config = dict(
    num_hidden_layers=8,
    hidden_size=384,
    n_experts=40,
    experts_per_token=2,
    d_expert=144,
    d_shared_expert=0,
    hidden_act='drelu',
    moe_layers=[0, 1, 2, 3, 4, 5, 6, 7],
    router_score='sigmoid',
    normalize_top_k=True,
    routed_scale=1.0,
    balance_loss=0.00312,
    balance_bias=False,
    init_std_router=0.0269,
    lr_router=0.00144,
    num_attention_heads=3,
    num_key_value_heads=1,
    head_dim=128,
    vocab_size=32768,
    norm='rmsnorm',
    norm_place='pre',
    norm_eps=1e-05,
    positions='learned+rope',
    rope_theta=10000.0,
    rope_fraction=1.0,
    qk_norm=False,
    attn_scale=0.0884,
    tie_word_embeddings=False,
    parallel_block=False,
    init='uniform',
    init_std_qkv=0.0392,
    init_std_o=0.0,
    init_std_up=0.0392,
    init_std_down=0.0,
    optimizer='muon',
    learning_rate=0.00108,
    lr_mult_down=2.0,
    beta1=0.95,
    lr_head=0.0239,
    warmup_steps=200,
    schedule='wsd',
    decay_fraction=0.433,
    decay_shape='linear',
    final_lr_fraction=0.0,
    batch_tokens=65536,
    max_seq_len=1024,
    doc_mask=True,
    train_tokens=441300000,
    max_steps=6734,
    dataset='wikipedia_en',
)
Below are experts of layer 3 (counted from 0) of a mixture-of-experts language model. Rows are named router (the router's row for the expert), gate (a neuron's input weights, with its number), up (a neuron's input weights, with its number), down (a neuron's output weights, with its number) and show model dimensions 128-255. Each number is 500 + 25 x the weight over its row's rms, rounded and kept within 0 to 999. Numbers have three digits each.
Before each expert's rows: a language model's description of what the expert responds to. This comes from a sample of Wikipedia text that the model never trained on.

# expert 21
Description: Slashes, semicolons, bullets, ampersands, dashes and line breaks separating fields in infoboxes, career tables and semicolon-delimited lists.
router:471492541506506533446505532526502486491536514506493523495542542500499506519477490558471471493535508497554521522466495527494476468557539461505515477513528523525538482510516491461508499533478479538518511503512489491502454488500547546492493516442461444474477506512507533447541526443458451510478484510511499500486519494520495524534526485485522482470509528506460510485502509512492554496566
gate1:502485480514503468522490496473527517506502511507508442463497544479469499523482510463483519448546494501486528502482534527460489514536504493547477488465508524475485511503489520515583529472498498491510505444498513494510494467500499510461487490465477494508486499505553489523499565464511502530544509481523499471443514501484543505496506497547494506495526500487446518553507530503471458511468
up1:494524478536493454508525508473487521510493524490496482458495525464461497544469506480490492451521501493498534478501560558479504519514488497546500452526492488465502530452513545532558526519474495496512462458467502531507483495509497487455491480479482448488486534509538489528483542493491504531494526502487532502488491488484547501489471494572495503480503507505520510493492495490480486521476
down1:512495497501526499516487517483506508467513475502503506471495490520497573528515534460518523490533518499528517491471477472499501509476541511474512537493530490495468527514462553524534552500509473512521492521478495531508461535537466509485484511475502499539474511521480508478472489508512498492538460471518500496496509501472480479506498528450491481483481507506467486549505529490534505524463

# expert 17
Description: Commas, and some and or opening parentheses, separating list items, places and appositives, as in Clifton Hill, Melbourne or fear, horror.
router:517525488542479524515505482493529472519544483497491494509516514473486507507486491498517453524548485465519510514491514492455529519483513523534538457495529515482528521538540482448499514489515469507499532500459544514521479514521492526523511528528524465470516555503498490472517529513496501498516542481472490498504490503539533444477511495466481516498517527466480527485499502505495536487552
gate0:499518520517484518480562468510534491502498528453509544469515496504536527483491526479530501477531428506493544498474533478475491482490487461513467520534522461550556506518516504474518518520487481505518500555488513451490533467493531504508481498504525523503510517485531520415535510489485497484485446493525497449502513495498531459521506543491520558507532536485515517538501536518507488538539
up0:482511497485494489468534467496490506475485497504519517487490505487511532472462560475508520473541496529482538480500514486480500467476487459530465501519542466559535496504510506472493505523502514491486497539510528462501523471516531485511473529506514511505504529468546494453546478470516473497517488485527485442488546468495512465525489527511517531497541513484509502486477510520517507513541
down0:519491469497458510496465458477533542515508506456505515492512508496475486478532468471519497514488489533514487473497506489520501516504511491478494489515486511486518505489510536485526514516487470494488512507511532516458489466506509498481491521467501524501490475568455495520486494501550490512504477515464525503504449515457463494492503494536520478532530500459461535524499499540481502471450

# expert 26
Description: Short vowel-led word pieces inside rare, technical or foreign words, such as ig in Perigee, iv in Bolivarian, agn in Diagnosis.
router:543485470526475490467529493537557496498500508528478485494498495469495453500539452508502475449526509485522493531485499464454495498483501486488563515483508531539513513521531538447506463517572434491468513508491489505494511569540522532528516525508486511503535489454472480499502514521523450490495496516522521505508504526495538489484533528510467488514461496507507459490525522485517509505499
gate0:513503517536500507445511521501492541519552510507525475522509506500499488452453508470505455464523481513540485462491553507552456518548507473508474481541558470479498521517494542490538507515458493476514512524465485488460530484520481511474484557524530452492461514541478512509478467496504521456491518504498466515522481489456510484516523528489518515482457511513532463464512517471467496500486
up0:515500491500478520458513497523500517521538503497552491524481477518504517473473493455492458470512500517509520493496533507520434534493535491529478472551542464472484526508488545540505543480457482498496502505496484461484544476497491496531481501483527484485466486526502482505494456517475511480489507514496494502559483488465517443505521543499511500464445499512500456469483512472485500516465
down0:522498503508484523481499513504502519525475482516522506504458528479500492549467510503453489519480489499519521488496502557484524510495506498535481515577477467503525527485457526499485549516461531498512494546523522479526471495456503465497451500472475488493499480488545513530530472551463511477505476514482522526501490506505467448547517477538511510475506519510479516532531493509493546514448

# expert 13
Description: Closing parentheses, brackets and quotes ending abbreviations or stats, plus nouns like century, medal, season after ordinals, e.g. first-class.
router:474455481549507484521512535487507487537498504511468528490500468461460532523518522534481475511548472447535496507487514480478490453512520465518524482502523509506514501505541483483477495491517476526491526480489539515512490534462467500522549518477515467445471484518513521503479543491496499491469479516494535536553524511515498486472542492511478465530490521535476507496509493521542526486489
gate1:477533513531474507512532423468491508517486518510510522462515535519493459523474470497490498483524520520517480533494495510480493478502450507481494529505476513494502461533514455497505421482521521515496508472489478518514474531487442494454546482444495504494460475537522469529519493532482501490502508516516539532475491536535540505511529479515487535512520508508506523468513477509489493504524
up1:470484512528499535505531458473516523504500545500526500450528539518490463529458476515463485489542548508517471535495504509509502450457486512495481535488506522518508486507500456506486460504507532532499522479504497515485473524503461476459545502506492503469449490512507516472514513488486508463513507543511522526498504524524518502492530481491513531529483508516527526458505513547506505496511
down1:514491480521518504513456488504509513498477497518485486476501483478483521534537471508482519489507524530495501449452501504463490522550578538512525497532486518555464487538498520505452480473483478475525481477517476473503485495496517504510487522518498521512532465461492477493518487510518495464493507522516511503454475482526546516500479511462474478485486493474469497493540522542516512540475

# expert 35
Description: Capitalized first words of names, titles and infobox field labels, such as Best, National, Parent, Occupation, Binomial, Current.
router:457526525501478508506502487508521502502488532521488529500511502547517505510480487525517494475508495495524496483499548508512449421498552468502542480521523513508505499509502520513486499536474470503493469512502499537508531512525520514523530464494499503525514469525520486499492536477524509500489551519488497498555484524538497518482499487445510470492508474552499576487532495487513524521528
gate0:535505416528449476521507497491509516480534502517507476500492502509484492490483487550511479495518553485497482531502477460507577486538538509482471467469484499485485512508480489508521515476513522468467454525527502523503494486500497525455502505517508487540510490521550481466482522468515447501476549518489548495490512470453511469536487498498514545534488439493471504513481495521503528504553
up0:518477443502459499482497500493494514502529490504473485500451495516485485505498488548524471482493530476510499498485496493503562492510552499477493475451463525473519575507492446508516516480530532472463464503502501492504498496511496505442533507492509502529512505514556497475502523493523442462475531518499549516466520501459526478515480475525531534517491477491468506511458507514492507541532
down0:491471488478519483521539484475468503460525469497502520537487521495512495523462550519521545532523510509452481516524471480504447473527552499498476539504502508514496523509546490521500475487476496470494492509533505546523484493519527518479485508507551507529490480492463443522482537464486457499546472498496479524452482506479509480479462517522516537504541482509483507591511456494475524501496

# expert 38
Description: The word to after verbs or adjectives, plus not, also, can, would, later and similar adverbs before a verb.
router:523487506505467485496483502526497504500495554524494513490508476485506523513494481476533496484502493460489533511528514521503477456496501497475523491462528516487529485530519500462497484527501494523502487491434491516531495520493523501529520541488510441454578531480494513457470536489456475472481486542501474497498455544497522485491542483512503526476487514567480517509479484477482506494507
gate0:494507461522523444502517513443494506474504536516505521483460512505474529475489479523529522507536501511451512537461498491489498479477508514482484493517471472485520521505482497496505457508505513487515508511481468510498506477479461458492469513510488488484501535494522506502463489500501508494482499501525483508538526519492489500451563504499513460502523543494495503455477562519541543489498
up0:488507467498509470506498531465455495497513514513521542509455520519442537476560544510529522506503520489486523491459492487499516465434480509497494503480490455466507533508460493538471463526491505501479525493463432482497501505485455474499504475509534498480478514504530506533523508485493541468515485526540439508499510498501492511469533525506500446511519498517503462475473573522552538497499
down0:454484481519482517493509504490501474484513521500510507448512480497493502493484470501528492506460470517470509504497518487472534530527480516517538510544486525536523456527507429548491510513484493505482479506507476490478455491495493508511490485528460525538473498505460499486501522483517547500499497506452524510522484466480510516481450504549510489506497497503455471545501464515461483454478

# expert 20
Description: Inner syllable pieces of romanized South Asian, Japanese and Central Asian names, such as Sad-as-iva, Mah-aj-ana, Bish-ke-k, Son-oda.
router:495515468515485575518494483519506549508550544440471482517527461464509538521476517501514493495541472502476507531470500526465495488492529455514528464482526505494505524552475518520474467481507493544517487483501517509525508497532493524487557459500537490491527495524519492494502525491485453479469531499497478529492516517538479523484519534459518511485471456518492527499503503514503523516495
gate0:490516488506499506518504501514507525471507477459485515500514508446471490525478503530469512507521500485495478510477494495482515517493464515507516471528525506467489494481532481524461499514549466508510515515523501503473519511463507533503489485450474522478460510552490529528496514543467513468510506506487560516456536497484536491508496523522509511476547515519492512512490506522491504450505
up0:496506501466507480501461504509506483487495458474498503510502495484520480484500493560466532506470504485466517523503513505463512518499475488513518494505517497455489482539512490535447496507559456526518497512499509535481496559472555506515513518488505476489464495526506512536463491492476525481513515470512540483484499483480512520470473496509520498471540504476500495464496520513517536471541
down0:522486503487463501523465516459489438499493472530542548482493497517484474517482536466494473484509503454492501475486522494482492544542477519505514557535490521479490533504549489472533532483487483477518477490530468494525493515478519507495471539449446523482497524465512504511499507532498530451455491469492486506566493468530491497567489513481509459527527502484506509520517504585534462512494

# expert 33
Description: Pieces of personal surnames and proper names after a first name or initial, such as -ley, Thompson, W|ray, Niz|et.
router:484467511503494496487539513455536460540541524532478527510506489505531553525503494557492484506524494493527521505526527489486463509542547462527523488498504493478469486556505566516462481451503468561516499506486516519477479500499540505557481502510456488461520486538485512522477528457489506497498525490530522486515500506516482478502484491474482485489472502496500532508484507505483500514522
gate1:490545485457527482509546447493512491486515535491527488496528522485493478477492524450501483532544532494498502503489535494493472502481471478489498559535480504518475527528507511514454486513529473556491521509511494524497485505540508526492512486504524519496471524483503499455470473480503474468499494532500474486513429518485433477501524485486470555491539478532493465510545523533517487506479
up1:500502520493517495519511455491526488477507501480509459490538496490492491506483507427469500526543540514507523492513492513478468509482511502493541553529477521527471485482486505517454449531522470523554497552493496502502495510512522556459473494484471505474461488506511512503519512498492432487497512502485485521539499519523458463483522481496466508476510488502517464517506512579503501557460
down1:502557524519488508448495486518549503440480513499503551510469482506461470470461519508482481487472520486550538469460470511575525510433525497498503478491497510470495479507507505516457532506515490487525507519512493507471507525500505521486463498505533496439528494487445479524471504475458504508541509465476511489466458527495471487480491474498523468530577527492470501470479490518491537528473

# expert 6
Description: Short consonant word pieces inside compounds or names, such as st in Kickstarter, b in Macbeth, th in 9th.
router:520501466533494506495496519473496532500553504526452523488489483518468500492536499515500490486529522489521531490501497476451536464521495521486507509549519506507525512499521466428512474455473495484503472510455511525507490489495489468533528506480541473469506499524499460470524538544448486467485532504494481504534472486549475509457425500501542502513504512534490510489522479545519490506523
gate0:520477522491479505499506517514516477491506477535531519505528489486509521511482534459491505493517512501510514472488524506517485465488469522527492495498491493479530507502484494528466467514481525450539507517448514483501516512561460497528461554512483462477503495504526440507530536501494495497465466500509498482498491514527464500500477477492504450509483470486520519447465475506484485523561
up0:517495507514461527507528503477500471446523507501482523525474524521543492491487539487488525468518521484515512483506500487528509498511462517487494502506519518526547516469486481527496455492443469476504523459491496466507499512544530482485486510494473497476525485496516470502508512530469489508469488514530506467535470544559478493507510517500507494529514427522482507447458479465488492535518
down0:531493469484504494500518487523508518447499554529546497532504469467500509507502525477519506542495522480471468469508496504499480502503493470508472496501485470480517479495510478519510505486476495470507507471502505499467502463502549474530507506539409488516490489546452519496531488512493493487499517536499506520491515442533485539464523489477526501527480485500500518477548517480527523487518

# expert 2
Description: Nouns for creative works and media, such as film, album, song, book, series, often after the or a in release contexts.
router:463494492496483502464530508499516479523539492492476540474508449472491534508499497526496487521519498496531478501501546528465477428482510498504508509466543476510513553515542493453502512499533472529520507499484523505511467541519516511527510524482472496451505491500530475502495560479543490492463517519484492534564526518498503492474514508427510499481449512525482524469492498461533501503564
gate0:453510469473534476511455546526519486515507465501477499471485476518500478507565528489506449478530534459532545470521488513533487508507507511499473476498477499477481494511470531533473496489491499508501491505512535526519530483521481522502515525485506508475501468534505504458509520496512475504537495538473536545527542475471502498487484489459510462499490536503535509489453477494468522495546
up0:445492477490531463517446539534519496532499488493467503499486455522506476489520486499494488496511532474516543475540489514521448478473517515487466485512490491462496471535510540529470491519485477537495549480493488524530525501529498519513529528476511503471495464488484510449511531485520480473558512492504486529487486488468499479482480507467497468509501531554497514513486517505516514481504
down0:512487490490527465484518436526494491562529507548520551559469472494496501491505479471479495496504484494439509476462550543534489509511466530484476505505505483483480505471492478508491515500539511466478510524526508458479513484467516523479524516504524488495486537482486495451499506529426462528470516511508505501512525457463504502478524538545467513511557523488479488469551501491488501522503

# expert 4
Description: Line breaks, section heading markers like ==, and opening quote marks in lists, tables and before headings such as ==Production==.
router:515553483506469475501557505493552517492491482507465490532525488467506526508508485485479512490550471495494505504520502497506441445513447492497520478506493482466483492530577514487474471506496446497499557480498494513495521562547520529498487488492509492501573500505499502492503509509513446526489531527508468487501521524504518523486504516534471493513486503552462510496501509451502520523497
gate0:519558529474469499534508508514507517484471453515559465522466509463482487472500523502507505528435508499530475502499513469486483509464470500494467475483456522505526545506520493543496482521484506498518507487457508479507513537504495472491510494473486462496497448513498519445475506545480515533441489539499507552555494519460493517484500510508493493490466465507527547479511529499513491481471
up0:521535539467499512516529500518489473489510464500546455524448494494462503467496523502501528536432533479531487492487491485509487511469490509489476483478456530504491550483507501519476496535483490506501521497453541474486509543492518487499491491488488493484491482498525537464507519518521498539477481516504492523510475572461483529488525475525494512494503448523515527451521511492538489473503
down0:496485480492512498450494507505534505494488454477481527511542466542520484481515488507500529480539528493497490488473499522509511477469480462500526524490502475518486452495530511494511495482493465493482513507515491500518513510497539532489462528471483521524500545506553483538510430481511499512495517520515494452484502514487503508535489505515502507483490549529515495532492477494478501522476

# expert 24
Description: Lone capital letters starting surnames, abbreviations or codes, as in U.S., Tony R(ensa), K–12, C(WA).
router:524461467508500508472531463502516499480536469462465513502503472491461520516473514488512505495546487473513477531527514461465487473532512484542517434508502503495515490499491491494531500525546485526498482500474525535476512509514500540449501477471506488438521517469497528446518516502514499516514485501501475497538489496494517481501475488495469500506517509516475530501551477497513506485533
gate0:510508445528498559503519496483472524480524514498487493484472502494478478490516515495489473497519501504499495506492547457482521503480534488509544489488485488521496530507506451506509529522459464472522513462548492473474526466511487518511537497459492483527526487432502487545523488531467534495465476507490485490506470477465488532497469469483480524503472485491504531544482510510510482510532
up0:500471470515497542517504488501495490488520527471498535453447507478460461484524507473495474472492507528512508467488502498467495475486530498508508508505490495515507472508520440502547516540498483476518516464532482488526530537526496499544524492517469496519517509443542455448510482493487520494449472524486520489506448503445524517484469519510468480507501503489475510512506528512527447513526
down0:505486525486523509484498499510508505551528496470501484515517492481535491509501496480470490471524501540501464522500496478475516444475533515502479455492516466478448457546478488505468509531521506518494487453518528555560524499535508486545507481521496520449492529512497498514498503493463555466503527512489532482513454497534513494489513542512506537499508491501467516503532519512527541507503

# expert 11
Description: Conjunctions, commas and relative words that join clauses, such as and, but, which, who, when, and that after verbs like clarified.
router:514501454561492514516566465482497478481553498524487519489520485511470483538455489517549443483498496479504528478504544509449509492517505490530539492500526549498530515516560497446516477525482499496499485487501534499506463470505521514500509500485509445523498504515498475477533529473488480475505548475476482503507495513568486494473474529499500491525511508490472514470529484545482531476504
gate1:465556464524523508535515453468496493481475493478573486493451503542491481506493502463555509497500488497484483495514477494522452490532497452537492512504481493477526496468511483490535513492503453516508500490471528458497464527506457484494524468490546485527505496530491482483495509514512497478477509502466455509501542496485492509540495544495494478465495472495511535499490495489509508521511
up1:460516478518515523505521446515511497485479539460524481489413503536480493493509486494540509496499459504501491540500458483518449471518488475526519462537504505495498501505508482537532492512481463499494522496478491474508477539532486504471523492466528509520521484497513504508516485520525529495487493530450457520474533467498492516536505479493517492483506500494526503470479496493519494544505
down1:498503459509500548508459507544507512495482494502482535463525527509522544521524508568526514510466468519497486483531537480499492523529474539486497477474513493510528485430462496471465500458498510507527505454490517525517511473503495523498517504492498527470526502523494501541557481466515495524479492521478528502476481481494479498483500503486532461497477502492517544479479466490554514520486

# expert 34
Description: Forms of be and have plus main verbs right after a subject noun or pronoun, such as is, was, has been, concluded.
router:491496467530462477508540518497527484508502520506521504526509525500469505493516478506515457498507485497508537540525498479492470478511510501538516486457482498500499475517537508485520485474475499501526503491511520481534441502550472476508522509503524471517565552492505468460471513505485486510516526563510510481479504501492517496512509478509476491496497511507457527489502477499518510548521
gate1:519480463488472515478509501549543469484511498454521467527515511536458482491483510517503461493552500504452537515520489450487512483504522507525467495515514506467546503539474553504534500486496502508478471505478522548483486504493436508476504541478517451538502485507501534518495535519488454483498466502569478507504479485491467504519485504505492469475514503492530528474509502462490468495405
up1:510528487471471528451510478490524494528510496479517478494533520502446491529485493515472466475544502485480536543479485461472511488499511517530464512503499502488505510534462545483506471477522510509493490487498513502499498482474455524481481504477500481518524494475485535520504529539535463469495477479553528529545478501546506511537502527541480479479520521498522514481516525463514480507415
down1:503506469513526469476474550507492524491487510509502492494468507514503477529484509492509503486541446497515502501460508480474464513491491503489494502469495515433531456449541487518498482523512518524522463469504512519468511461532559498529501512527508529469489509443491495490489504496564507515410548464467525499489537496522486543491529547494527505518565497544512506538522502502457510504489

# expert 18
Description: Prepositions like of, in, for, at, on following a noun or verb and before a determiner, e.g. example of, single of.
router:477517526527490493460491479460536508500523475488481510533482511497494517495507464497514456493535497508510491532512512456492489486507529417536528500516506517537518491564583523498491485504472469474525556493427506486477440531512507523468507487519470464504481542510554535465470523498504453531496532518453503511536524494467468501517498507518517470494471516503539524486500509482507507513525
gate0:542472471559465516484514462456472486495501492519523489439494523537506466480504501453469498510537492498531425509552489501502474482483506517525517503516540512501472466521507513535531505506537505443490516501508450478486486512494510507505524506482471502433498506498482542470491508436486520531532495504547503476495486516485526474511544462463494520490474491498500495497487505500502517500542
up0:528496476525476534493520473488482525488496497499542480475498489508502461480486476463456508515537493503517433513573493498475488470500503503534521489531548511510453500506512514505530507542551500453496537506513460475478515514498506480505522512469471496452515534494512526477512504461483493510495462506517491490514505506470521476509507478490474535480482477472470508478515546486525482502510
down0:473530492459535474572476530515531497463493497486468524441502503514535470515478530502485532489457566519493532491480508507523510525533458504517473506463544526503519518512519523490542509495541514500492494483493494503483529494511495521502455493534541516513481532484477494543500461504541494491522536509464426544479525463476469512482496436467507468518522538520461475490504510482478472509503

# expert 3
Description: Prepositions and particles of place, direction or role, such as as, in, along, near, within, under, and compass words like north, south.
router:534536491534515495494514543472481475503524475514464484541525485485503527518518462511488491498520509479549524493520539515528504450477506468505541471489504537531523475505512496499524498493506485507463515496487505500518458511509496511469475486482519488475470520492491463441446518509480476496544516541491497497543516522545512476526467533482522439483528528537506502495493497550510553473532
gate0:528519532482525455493503476496514509490473514538531496531514463475493487511472477502530519516518472465489516514475521464480473517482461474507468499479474442468505471500499511505522508505525511503490521506463464541500515447481541481501485516476465486499527461563491459485508490465524484497544481491534521546562479479518531489489513553510503505487507524502455498471504464478558466495561
up0:477505516467508488473472493473528535491474476522514507518520490496497520523483477474538511486561472493497510525461509507485515531504453479501489531488493460512490470501485524464558548489511483512495514510480477505477500458491505486484473513470500465495531480518471497519527503475516492513501525477506554534536469503498512491483508527507504521479482579517521488517524513483549475500531
down0:503480494507477495546530527499534495519530475494510474491482545480507518527480507501473501536470530515447482491457486509477482489518513488496518516469504494505473577506483497514530508536462492448518493494505494501541496496488524521487454508490472531468487474522496523477515477506473468493489528485516485556507546430471458504484489484486490530508540539511505490509501472489454513506522

# expert 15
Description: Music and film release vocabulary, especially based in based on reviews, released, New, and digital, in album and review text.
router:495469509519510523478501514469499517514501502506473513502515505529443510500533539527528475549560512501534474505487505528483498466472510476504537494508555476483537461536532524510512488503500505500501519500516537545477514531526532533481486484492481481462493518504510527515530513477487524496472498487491486531542523512530529493521461480506487468515526509507500550511508511524514519509533
gate0:475501490512502461488526479491549510509434512498484533505500510541497489504498520489455520522529522495529506487488490493464465500495528505505517485518519527486539521541519517427498526473506494519505489537499484492505534519501533525519497494537520526470493473524436510501513523494460496509517524487493473503538505492460513500520457431464492562487484502476487461471500512474523538506473
up0:494492474526502443480531469526541547501431478488511575491508509549499503497492522500458467535528510472503485479484483511489462489489510488508517504508509534458539533547524499454513514496487495487486514543523510515512520519505499532518495457529498510483498480511497470480504518477469501506501541501497507509548493482472508484501489451480495530479492499491507466489495484474511512529498
down0:484520481494505470544532475534465527511543478467518454499517491481489506425513515455489524491473544517484464532520486534442477473544524442479476505488468510499460507500504529495498507474532516510476464482497489483504516461471475514466488490536508466503469483475486450551495450482449505535498485503511527504513478491480513510549482493545482506489506515512493500527505535493493500474518

# expert 16
Description: Verbs and verb endings in biographical or plot narration after he/was, such as moved, won, appointed, died, orphan-ed.
router:498513491511491486504519519505469494504491524477470534509522519543466517515497486481501455544501473481483549539500502496484461497492517476537535460477517489492520492508543542465506493487479510541494531512509536517519489510526502486484547445508493482492514564507478495446467523502448457527532521507473495479499494524514521479505476463538470507466507519519497505463519475488532534525539
gate1:536509540505472485518495500452515481496469511540499506500513541513484515440519479508504502477490487495543448503461491502467454511536470489524508509468485521501474476514530515481506511505475485486527469497513518519528475487500534507506504491474535531503479479493452498474522505501484502555472527522477542485516477492498467528513511487529492533518513475535503516533488535518498479548505
up1:511515488511467475536520500519495480501486520572502449508514481493507521460518448512506505504495492451540484488463482508452467496543472482538526546502492525460477530501555502484483487518495499480515472472535489517501492502523527475520508506492493526488511519510522498496515521476503506554501539521461517507514491493476488510517526488473511512517505488527512510525471526508504472526537
down1:504498498506518486531513494478561518489540495462525519540525503522484535478492502507498467509440523467474469486477494503503523472512533513499453510491527488470516483557492551446499501493498430468504547506472508482509465531501513548493501512519531486539497514535510496501490489472464516478493466515518525477496466541445513492481504457526481499503513496461484503559499494487505474509461

# expert 14
Description: Pipe separators between table cells, usually after numbers, dashes or percentages, plus semicolons ending list cells such as —; and %;.
router:495530544548498497481486466514509479489532508495456522497523487509487543500474473534492476483594477469491488502520508491461479455502498523482536470490502523541499507487499491524510473510545491517493478530469507530540486546486505485468521462509501510485524543522451504467495508489529441519474492494473459526521480475481502506510470485501476540479456528500516521517510491507486520517493
gate0:499487499462480489480562535488526509563504494505495540515512493549487502510481498534509533549507512464518525501516500464503481561489478536542486475444490489518487482484495453514486499510549515526521524488508504507525472549508487455501526481529477427470520501508492476475536488484496513491510524521538511487487452511479565494498516486528501531472501491501490460510504498476514510499492
up0:471463481483543493495586515491513501540490489479468519509535482531494472533495475577511511520504510476521497527496499433493493527481501539521492495454478546488505482485502499519481502493550512541499489516462498500505500504516503473502522510544488454478494503528504493495498491487474481505494514512534505487503487481507519484512519499502494516506527503512494453488472502448484531546498
down0:503490503490523507513534493487515497470513552530500544426500535466467510496512493513468479518462478490456537481501469536483483495487531510519538501493489507500431506488512487496527485525506527485510501481469511527495492516507471548536473490512517500556540474465505523501559502547470511519531454493462506512469529504487486517492517540504499518479480539518470422494519499506474488504531

# expert 30
Description: Given names and the first words of proper names, such as John, David, Robert, Duke University, Queen Elizabeth.
router:467504522495486496513508501511511487507510525519483485476518502487509483478447497545511509535510483457557522514518530510512456433524542501521522445498522502495501514544476504496452483514523494511533484505492537519502474502502507554480569512488511527508489467546491528428520555499512511507471545535516515527543489514525522495511503497451505507520489480566463552494503487484522501511512
gate1:515483515491536532508482512468496520570528504506490470480457505451547502501485504502485521487544546495487494461526529531495462509490501535476524528488486538482502503504515516488486518512464511564494497485466499487552521502550489510471525512479505517570492463487527508480525521544529518483490510500551548519473507467516520482541496518504527513469503481479467526477509495519507496522564
up1:490482510487495537505469506497501507549533488498506485490500463457521503472484491484518487473516505503471518459526492511492474518521529535467551531512475514505491506516494541522504550492467502523519520486493512514517460505531500516479473496506515534539513467508540512506517537530498532472495467488557548543456514501487518514509483507468509561476498478467468539512448469516499502530540
down1:500525449527568492535533504491483515497476443504486505518477493476509472514497464528497526531539524508490506504492515547531509483487477509511528558502428475511504495491485452495491498475496481503528516511518524510500491492495563510480541496522486542477493547488513455522534457543512503491472507489507494503512496513507493457513454475502457538483481517523478487519480522502494507543494

# expert 23
Description: Sentence-initial subject pronouns like he, she, it, they, this, there before verbs, plus middle pieces of rare words like Serna.
router:501517513534533499511531512496515510480506510481500500475518496484497498544479476505456465541528495479517488503467556488496491480477523512509520427549515469507504492517501488493514466526490460475497506498494532500541506500487514514483513532497486481492508490440476487519515513474472476497529515500502504522488557463521550486451483498481500516433464515519503546526506456531513505511514
gate0:513527483512510491520501483486517502514441540504486464526496434517487539508541491470544495510492488474493484487487514481501518505504484528465479521472497494520503486467496539477525472522492509510516514491522502495450489514521459517492482503478515500491495491482476485512490528504439508444479523497486500538530472477495489479473568484489479489478480460481431490519517507503439501520528
up0:488498486498500514501494516490538538538465523504519504527495442532487531499518509498526491503521489488486498497479522519495521498494473507478500529454490512493515498489486520462505477536477493499515514488513519481474482518506488519520483536508489484515480524468481500494477519508409478467479523482501518542556518471497495515485546465519440507483503440497489482480556502519475508523517
down0:499527481478481490481506534549487476476455488499541506508516476581481472481545504550516513504491485489485511522489459518448496475502471496483563525504551507565531455523516553527503511488452525534468550494527485475519452465492538478513509482522503502522509539508465527493488497517464499490526486452434477543520518552477496520475542519526510520547536514482497470507521479492483493504494

# expert 9
Description: Nouns closing organization or place names, such as Council, University, Party, District, school, government, often in infobox fields.
router:508525503527468532496527487504501483515534479463472504486495470461492520523475513539523489529531481497468517519505529532464482470495503497514519457518530500527512534540549502493513496493531463543494478506454508532486495547503487514497511478515498461509484471447522499516475530502501510516503486490510488532579522478511470515496536507454500471493494528520512523457518547515504525522507
gate0:474501514514489504489501501523464515512510501474562451542484502508525557479489522487506483510492516466485527525475539526522502498495516497460527501479478511478507509478529493543494490486489501530511524525524468549458492537502496477472485522470525460510449509495507450492460492500492530505532460513515537489482465541533475492473493492529482476537496462482510498529496513479524499485486
up0:469501497509481505489482511507453503503491533477533493547510517537543555497479519492536476512490501477484531514489542502511508478507487495464557478487497527470520517492485494555505493512490509542489575528483483542468487497501497503502483547515533492484448493494528449485453502515459487454517492492528533503509467527550468457501474458502492521507500470505526482537512510493477510479525
down0:524473539457524473502495540498521492478503524455488493525476535464514514471501508496537542517516513537516524525479511493507488493474506416516507523509466479462464537510470560499507555514530510480491491500527516518495457497490500518493510538539493519484518513570481526505530474471470465510490519488449476542483479507515510483499507498475513504546476522472501518501471527510562460497500

# expert 32
Description: Articles, number words and quantifiers starting noun phrases, plus the preposition with, as in diagnosed with, a, three, several.
router:482513465550488519477486476469559518531510496462479485492544491491515517494452477518502490481501486515533504521506497503443488520514472513518524461490487553507528481496547489508488512505508491495511499518510509549513485528490487514502489509526525465455505529494520481470484507487485480516499497470494512486491489486493499488493520502517475506504499508497481535516481495496500531510511
gate0:437510510531471538534511454517514540495508491550507504527507504456492468522512508497502493486455467479453463508516513517507529491519483526499533520493491498481499524485493491505545507509533503547545498479505451491471456443502528503528506479534506485485495479464466475516477516491523512491511502482469531536507510493513470526467486508511497495500520497450535525468494487488508484547536
up0:471528521556509500546515478489519510484499485521510501511514537452479485534522464485507488519472466482472482481555499488474540472466460531480540516491485507486474505479512488475533548520570506551528476502525482509462483453500559507509513452522528506472499519488485486526467511487504467519517533474471514509510486497524477527477491547521495524483502483466516508489498460483504506526497
down0:495496501508537534532482464483461511532493532554496541466505451470512523447494511512522500490490536518475524496479474479482471507513509510450523499514491515488461551498490524475455484560490452552469464474507439543463533531506461497491529543500504499475499491479474554497454481505493526507472469517500516460487526529497481493478468537512503464491567492521512538485500537532484484504503

# expert 0
Description: Capitalized opening pieces of proper names and taxon names, often after a colon or "the", like Ch, Sap(indales), Sud(a), G(melin).
router:510534501499476529470513497478496521525528524525473472529527482494487534547499484497525501494513500492551480531530520468512482459495524476503525471523504518546497469502473520474513477506489476527487521470500520504525474520544530524496557498484466508482538480527480514498474520491465502520493537511539525486504513503516485493495462526478517473520516523563509534485510548507519530493488
gate0:492543515509501468512536490481518452539512521538504485509493515466536505516509494484470511525513524526527483558490527526539495499548503520501513520488497524518505460499511513501497511480541545490511542508493519481516491505506506485494473510470542475501523550506509539489496486503532481511480483533476531468487469504481497482534457513517501507498518525480506471473506545519499478510493
up0:512529522556493492499503479494488453561486497530502493454480519441527488538524481502471505507525532502511499514507497477523485500534507514510507517450504505504543448511505503523502477500547526454493519539469526454569511537497511476493487513488560480482508508495488520520510508517493494501465509510464531492471486500463535485526461492487530490498515520465509472499498519514498503488483
down0:498467470490513467525485479460466502531476495487464471546498481499518479494492500466507488494505511479532491504503493479527487470512521500503505482469525524519496513472539484498493554483458512486523448484532504476511518488513488480527480534488510510518499457512490506537542482537482470505530496499487522484478449520475509499521513512492492482533533518508480485522518554498509559509477